config.toml
n_experts = 256
experts_per_token = 6
balance_loss = 0.0176
init_std_router = 0.0242
beta1 = 0.9
beta2 = 0.99
batch_tokens = 65536
seq_len = 384
train_tokens = 245100000
dataset = "wikipedia_en"
Below are experts of layer 8 (counted from 0) of a mixture-of-experts language model. Rows are named router (the router's row for the expert), gate (a neuron's input weights, with its number), up (a neuron's input weights, with its number) and show model dimensions 0-95. Each number is 128 + 24 x the weight over its row's rms, rounded and kept within 0 to 255.
After each expert's rows: "mostly gets" lists some tokens that are sent to it at least half of the time. This comes from a sample of Wikipedia text that the model never trained on.

# expert 142
router [ 89 114 164 119 140 148 162 154 109 131 133 101 142 159 149 100 106 163 103 158 116 129 133  89 130 154 159 159 196 138 145 125 141 137  94 136 128 120 133  91 172 104 117 113 141 137 149 140 119 132 129 162 107 148 114 134 150 157 175 119  66  93 159 146 130 136 115 135 110 164 130 157  85 114 130  97 143 114 115  79 132 121 103 107 141 134 121 161 127 131 103 159 124  87 141 115]
gate0 [125 112 153 127 173 131  90 127 137 117 101 111 137 142 134 129  86 104 134 104 101 122 130 122  82 132 120 147 125 140  96  89 171  94  88 118 146 119 137 138 121 104 131 132 122 173 128 110 125 112 118  97 164 153 157 111 150  82 100 136 137 144 144 117 153 105 123 168 148 160 110  82 129 137  87 122 122 130  97 116 125 160 127 138  96 113  72  64  91  95 105 149 116 147 127 122]
up0 [119 130 138 106 130  90 116 122 158 122 127 147 136 140  90  67 170 132 125 134 110  95  99 143 135 104 141 132 118  58 160 120 156 115 137 113 145  80 112 136 117 169 177 146 133 107 101 158 124 148 120 140 121 163  91 133 144 149 167 135 165 150 106 116 121 119 126 115 134 139  79 129 154 119 120 159 126 144 126 152 149 138 129 157 162 158 175 137 146 132 138 100  98 160 149  89]
mostly gets: " f", " h", "-f", " sup", " p", " sh"

# expert 248
router [106  95 123 142 162 169 130 112 146 171 168 171 135 116 177 143 105 123 117 130 101  67  86 161 141  95 146  84 136 147 116 116 131 148  94 141  87 113 133 159 143 136 103 120 123 149  86 149 107 138  81 155 125 160 144  96 155 135 110 102 119 147 132 112 133 142  95 113 112 143 140  96 159 127 125 129 191 141 161 129 149 132 128 130 149 133 113 102 127 104 147 121 117 101 116 131]
gate0 [126  94 117 125 144 135 167 154 145 148 138 105 154 130 121 113 111  91 144 147 127 118 139 121 144 117 142 129 117 130 157 135 141 105  84 157  65  90 101 130 110 127  75 121 164 104 141 108 185 161 104 135 171 162 144 116 112 135 121 162 111  76 163 123 115 119 115 100 135 154 132 132 132 111 172 188 100 123 132 120 142 132  80 141 153  79 128 109 126 135 129 154 114 127 122 136]
up0 [162 130 158 124 149 108 108 138 132 137 143 183  93 136 122 174 127 196 161 131 152  96  89 111 116 113 130  96 138 128 141 134  93  66  87 119 113 129 105 116 117 153 156 148 130 121  96 117 162 137 131 106 119 159 133 119 125 137 115 151 114 104 155  90 160 116 123  87 128 118 100  96 106 147 103 131 155 121 107 104 112 158 111 152 127  79 123 122 112 119  82 148 116 154 126 105]
mostly gets: " Sant", " ge", "ía", " San", "ão", " Mex"

# expert 153
router [159 105 113 163 117 166 139 145 106 101 104 112 147 109 152 151 129 120  74 121 131  94 116  70 144 145 137 160 114 146 129  89 111 100 136 138 112 154 134 112 143  70 110  87 165 165  92 145 123 134 111 144 126 108 138 123 123 132 113 170 130  85 120 133 128 119 128  98 116 121 105 101 144 153  80  99 117 132 114 147 104  88 127 103 159 116 115 106 131 128  90 123 160 169  93 149]
gate0 [ 90 123 111  75  95 150 149 159 105 105 125  92 149 132 108 104 158 111 163 162 110 131 126  88 123  90  78 118 125 151 117 143 151 138 153  95 142 165 166 128 165 128 116 107 136 129 128  76 118 137 152 110 140 127 148 124 131 157 139 132  84 150 139  96 143 137 136  76 130 119 128 133 128  83 110 135 153 157 183 140 111 120 113 117 138 136 117 138 147 113 190 131 148 156 150 126]
up0 [105 133 155 138 136  87 117 155  99 124 157 166  99 163 149 168  62 145 139 126 134 112 159 156 127  88 147 113 132 104 148 129 159 167 152 133 145  93 150 103 141 154 127 125  99 103 151 136 110 140 137 113 127 111  98 156 119 126 151  87 159 157 151 111 130 115 152  91 143 149 128 179 114 159 124 152  84 140 106  87 120 129 151 172 142 119 102 124 106 154  94 110 120 116 128 123]
mostly gets: "″W", " Goals", " resp", " %", " classification", " votes"

# expert 251
router [ 99 107 149 161 128 148 140 149  70 165 127 149  94 133 128 149 128 126 145 149 128 152 147 124 133  97 113 121  77 147 142  80 159 134 139 159 102  94 119 151 103  93 115 122 149 144 121 155 131 120 146  77 113 145 112 153 120 123 158 139 113 105 104  86 150  98 153 103 132 119 134 129  97 137 172 174 145 125 140 122  95 123 152 150 114 117 192 151  80 144 137 140 155 117 150 130]
gate0 [134 156 121 121 134 146 112  76  95 125 139 121 116 128 125 135 121 175 121  96 139 186 140 153 104  99 133 124 140 141  90 118 175 140 107 124 136 107  94 106 138 114 109 130 132 148 165 110  63 118  94 119 120 167 106 123 135 146 158 139 132 150 132 149 166  88 101 115 137 165 150 152  88 145 174 120 111 118 139 145 138 187 121 140 100 130 129 129 135 149 169 139 103 120 138 171]
up0 [144 118 155 114 144 156 136 119  91 107 154 146 123 110 135 128  99 116 128 131 157 169 134 147 106 112 157 180 108 150 128 103 139 130 126 143 137 123  85 138 109 112 125 131 144 107 138 124  44 119 110 115 160 101 101 129 123 122 131 114 110 125 130 154 137 142 145 109  96 168  92 122 101 159 166 172 118 116 117 160 142 162 139 180 114 101  85 138  98 157 176 130  91 112 135 152]
mostly gets: " during", " During", " off", "On", "During", " near"

# expert 157
router [121 117 166 123 145  97 135 102 107 152 110 103  96 165 145 159 166 161 163 157 101 161 124 127 167 145 129 146 170 154 110 132 125  99 125 151 104 145 135  68 144  82  96 128 123 120 136 131 151 116 137 101 141 129 142 119 139 156 130 117  97 128 158 120  94 104 119 172  88 125  97  81 170 115 126 161 108 137 117 103 107 109 115 103 123 111 130 112 106 120 116 157 133 169 171 141]
gate0 [169 102 153 148 120 136 146 129  89 118  98 115 100 120 145 114 111  86 115 138 162 168 101 163 164 145 108 134 131 145 111 101  89 149  83 171  98 141 130 147 124 119 117 160 114  95  95 120 122 124 130  98 147 128 142  89  99 103 111 120 116 143 128 132  96 141 110 145 157 152 112  94 171 110 159 117 133 109 136 104 158 142 156  81 134  93 112 142 132 160  74 156 141 115 145  96]
up0 [101 144 133 111 154 173 133 130 108  95 120 131 140 126 143 113 165 137 120 131 151 136 105 146 128 127 107 123 134 170 136 137 191  92 133 136 140  86 132 122 107 105 117 126 109  89 130 146 111 170  98 150 138 141  99 141 177 155 150  88 137 123 132 134 131 157  88 140 131 105 180 157 156 152 109 162  94 112 172 119  96 129 119 132 142 129 146 162 125 162 181 149  95 158 109 110]
mostly gets: " bel", "-m", " Am", " fem", " medal", " rest"

# expert 190
router [134 118 163 151 112 140 166 124 119 109 121  82 102 107 159 153 132 124 117 129 127 103 119 110 140 125 104 141 149 154 159  99 103 140 158 149 111 160  66 101 142  88 112  86 130 113  97 104 126  94 113 101  97 157  76 105 175 140 131  73 114 100 151 162 125 106 150 155 132 156 131 100  84 152 137 155 141 121 127  99 112 108 104 125 128 148 147 151 114 135 108 130 129 103 145 100]
gate0 [134 117 146 171 120 129 133 137  96 125 172 126  94 127 123 144 149 136 127 132 129 118 156 115 128  74 123 137 108 163 149 187  85 137 133 118  90  96 147 117 167 174 129 118 156 117 120 131 138 107 124 141 129 115 159  92  98 125 123 140 145 136 105 125 121 169 138  96 119 128 144 148 120 150 107 155 104 137 117 112 150  97 105 100 142  98 148 201 103 175 131 116 127 120  79 174]
up0 [103  82  91 116 135 111 128 113 168 131 154 143 149 159 130  97 115 104  93 124 143 140 179 118 154 145 133 103 131 101 132  98 136 101  91 112 134 127  99 151 125  80 152 104  87 134 104 114 117 155 123 102 139 143 129 121 139 112 135 119 106 136 149  82 126  87 133 146  84 101 139 113 144 106 115 117 169 112 121 156  95 161 141 160 109 166 115  93 147 132 113  87  94 156 143  83]
mostly gets: " v", " sup", " sh", "-m", " em", " expl"

# expert 86
router [123 135 147 116 151 149 179 159  96 121 100 166 130 109  93 126 104 122 144 137 170 136  94 182 139 161  98 132 180 115 103 142 113  83 144 110 164 116  88 160 113 101 151 113 153 138 128  92 107 154 110 137 143 113  96 111 103 154 108 116 140 188  95 123 122 122 145 127 164 147 118 161 126 124 135 162 158  97 125 116 132 115 165 126 136 118 124 101 117 142 126 118  78 119 137 128]
gate0 [134  97 152 134 131 163 127 133 160 143 110 144  55 178 137 117 141 125 132 134 178 157 113 130 115  99 121 142 127 162  84 130  86 148 136 127 120 114 144 131 137 135 139 115 115 135 141 173 122 140 130 162 157 135 149  98 106  93 139 103  87 135  99 144 105 164 128 109 113 151 142 139  85 141 134 150  96  87  94 137 153 106 136 132 142 171 137 136 162 168 156 132 136 128  71 140]
up0 [148  98 151 150 149 122 156 148 123 128 133 145 151 140  93 107 123  92 162 158 144 175 143 164 129 123 107 131 130 113 114 118  84 118 140 148 103  79 104 143 166 112 119 140 153 148 145 144 134 144 163 149 147 118  85 104 127 163  99  80 113 145 130 149 112 131 151 127 112 103 144 144 126  94  76 141 165 130  77 170 130  94 170 139 154 124 148 105 135 133 142 165 129 109 101 100]
mostly gets: ".,", " including", "),", " includes"

# expert 249
router [132 137 149 138 131 114 105  98 166 111 151 138 166 139 109 129 125  94 105 125 119 151 117 131 141 130 131 160 118 120 111 141  96 136 146 127 140 127 138 140 139  99 124 156 153 135 157 102 115 129  98 178 147 158 168 137 114 123 107 177 128 109  83 162  96 113 129 117 162 177 123 139 105 141  92 114 115 103  84 133  71 130 123 128 111 123  65 102  97 103 125 111  63 129 137  90]
gate3 [138 119 168 115 111 122 141 138 132 105 156 129  95  97 147 127 113  87  62 145 105 149 112 149 136 123 102 107  98  80 133  99 147 156 102  54 138 158  98 113  94 125 112 129 145 117 102 141  90 158 161 127 148 123 159 124 143 114 117 143 133  93 131 141  85 106 119 114 139 121 140 150 159 149  99 124 124 125 132 122 140 100 158 154 137 151 123 113  84 140 161 141 106 151 175 157]
up3 [131 117 116  87 129 129 128 120 162 117 168 143 146 117 128 118 132  97 131 132 109 113 106 137  70  72 117 122  91 109 113 140 146 119 121 123 133 169 114 148 157 115  95 138 147 141  93  85 119 102 140 134 147 124 113 146 157 144 139 136 119  70 155 118 144 140 148 105 134 140 119 197 123 122 103  85 100 138 164 129 142  78 118 185 153 134 109 124 115 150 131 124  71 136 152 132]
mostly gets: ").", "ella", " Album", "idae", "ournal", " ;"

# expert 24
router [143 109 108 137 129 158 156 126 141 121 151 156 120  96  98 106  89  93 172 137 158 174 105 150 124 100 125  74 154 188 117 155  75 105 120 124 158 164 131 143 140 133  93 132 157 133 121 121 129 155 136 131 162  95 106 102 124 138 124 138 119 101 158 143 135 156 123 114 122 102 111 114 130 172  97 154 151 111 152 131 162 111 151 116 107 105 123 149 171 177 104 122 116 113 116 139]
gate0 [153 109 130 142  73  92 125 114 121 115 140 116 123  85 138  77 116 104 159 124 124 132 170 118 139 106 105 103  94 189 125 150 106 156 128 123 117 134 143 124 138 131 117  68 139 129  91 123 152 127 156 155 155  80 115 129  88 113 116 113 145 161 145 121 133 109 110 152 111  99 117 109 144 100  91 126 119 138  76 111 148 135 137 122 107 109  68 146 152 126 136 126 112  81 145 140]
up0 [112 164 171 103 128  72 188 174 102 124 102 156 146 113 146 138 118 138 142 155 115 140 173 139 150 126 135 131 161 121 145 135 137 121 157 121 126 114 126 159 111 158 130 119 148 102 130  72 127 166 149 117 120 103 158  91 137 117 101 128 117 169 141 158 140 138 160 144  87  87 143 131  96 106 144 140 157 162 128 158 131 125 146 172  92 150 127 127 150 137  82 128 118 110 128 125]
mostly gets: " is", " are", "\",", " was", " were"

# expert 143
router [140 116 111 121 134  85 130 170 124 108 155 117 165 149 151 148  73  88 165 130 138 123 154 155 156 100 160  98 129 136 166 178  96 158 110 135 149 120 130 159 135 161 153 100 153 104 140  96 119  95 140 135 156 137 187 121 136  87 115 138 175 158 128 117 140 140 136 113 113 134 103 103 141 142 178 109 123 111 136 147 108 123 140  92 137 122  91 112 162 119  95 123 138 140 120 117]
gate0 [166 137  97 109 132 146  66 124 129 124 120 114 144  98 136 149 150 128 142 110 134 100 156 125  88 106 122 133 103 132 144 143 128 170 118 129  91 101 130 100 148 117 119 126  89 118 141 110 110 142 167 141 174 136 123 101 133 143  69 116 105 135 167 116 185 118  67 142 129 164 170 141 127 110 144  99 119 147 118 142 101 128 109 115 138 148 154 163 121 107 135 175 138 158 107  94]
up0 [143 115 105 172 124 153 137 131 132 129 119 132 132 122 131  89 154 119 107 114 101 136 106 107 126 136 121 146 137 119 141 135  74 102 157 150  81 158 132 158 124 108 117 124 140 139 164 120 179  91  86 138  92  73 100 125 113 147 144 170 109 122 112 105 151 120 129 128 100  87  89 132 135 117 141 119 170 162 140 111 141 114 100 152 108 107 108 104 160 116 160 107 109  68 141 165]
mostly gets: " built", " Washington", " established", " designed", " York", " founded"

# expert 181
router [152 123 115 132  97 108 161  97  90 117 128 152 138 151 110 122 174 144 145  66 107 127 136 113 130 142 137 131 115 113 112 138 104 132 127 156 126 122 141 133 122 179  96 113 150  99 142 127 154 142 136 176 115 113 131 129 120  70 131 166 140 121 105 162 113 123 147 166  81 175 145 129 112  81 173 127 125 133 129 100 147 138 172 131 106 102 101 102 113 142  80 122 102 162 144 108]
gate5 [163 120 116 129 113 119 118 152  96 136  98 122 120 113 133 123 123 114 132 110 129 110 201  72 132 101 137 167 133 134 160 174 124 154  94 150 154 181 107 134 169  95 114 127 133  99 125  87 155 150 165 131 138 125 121 180 105 142 116 106 102 112 126 149 116  90 133 105 116 131  96 154 110 120 166 125 167 139 105 143 138  87 128 126 124  84 117 129 160 123 137 118 109 139 168 131]
up5 [116 130 127 105 106 149 163 118 140 156  74  87  92  67 159 134 127 122 112 135 177 159  98 163 118 110 134 109 131 144 109 122 114  82 135 113 145 119 111 169 101 146 144 164 108 159 134 137 158 145 121 111  95 145 130 118 107 148 129 122 174 115 127  95 125 144 141 145 128 120 122 113 166 136 150 150 128 113 116 129 142 140 148 115  86 197 115 136 175 127 158 142 141 128 147 169]
mostly gets: "\".", ").", ".", ".\"", "..", "urther"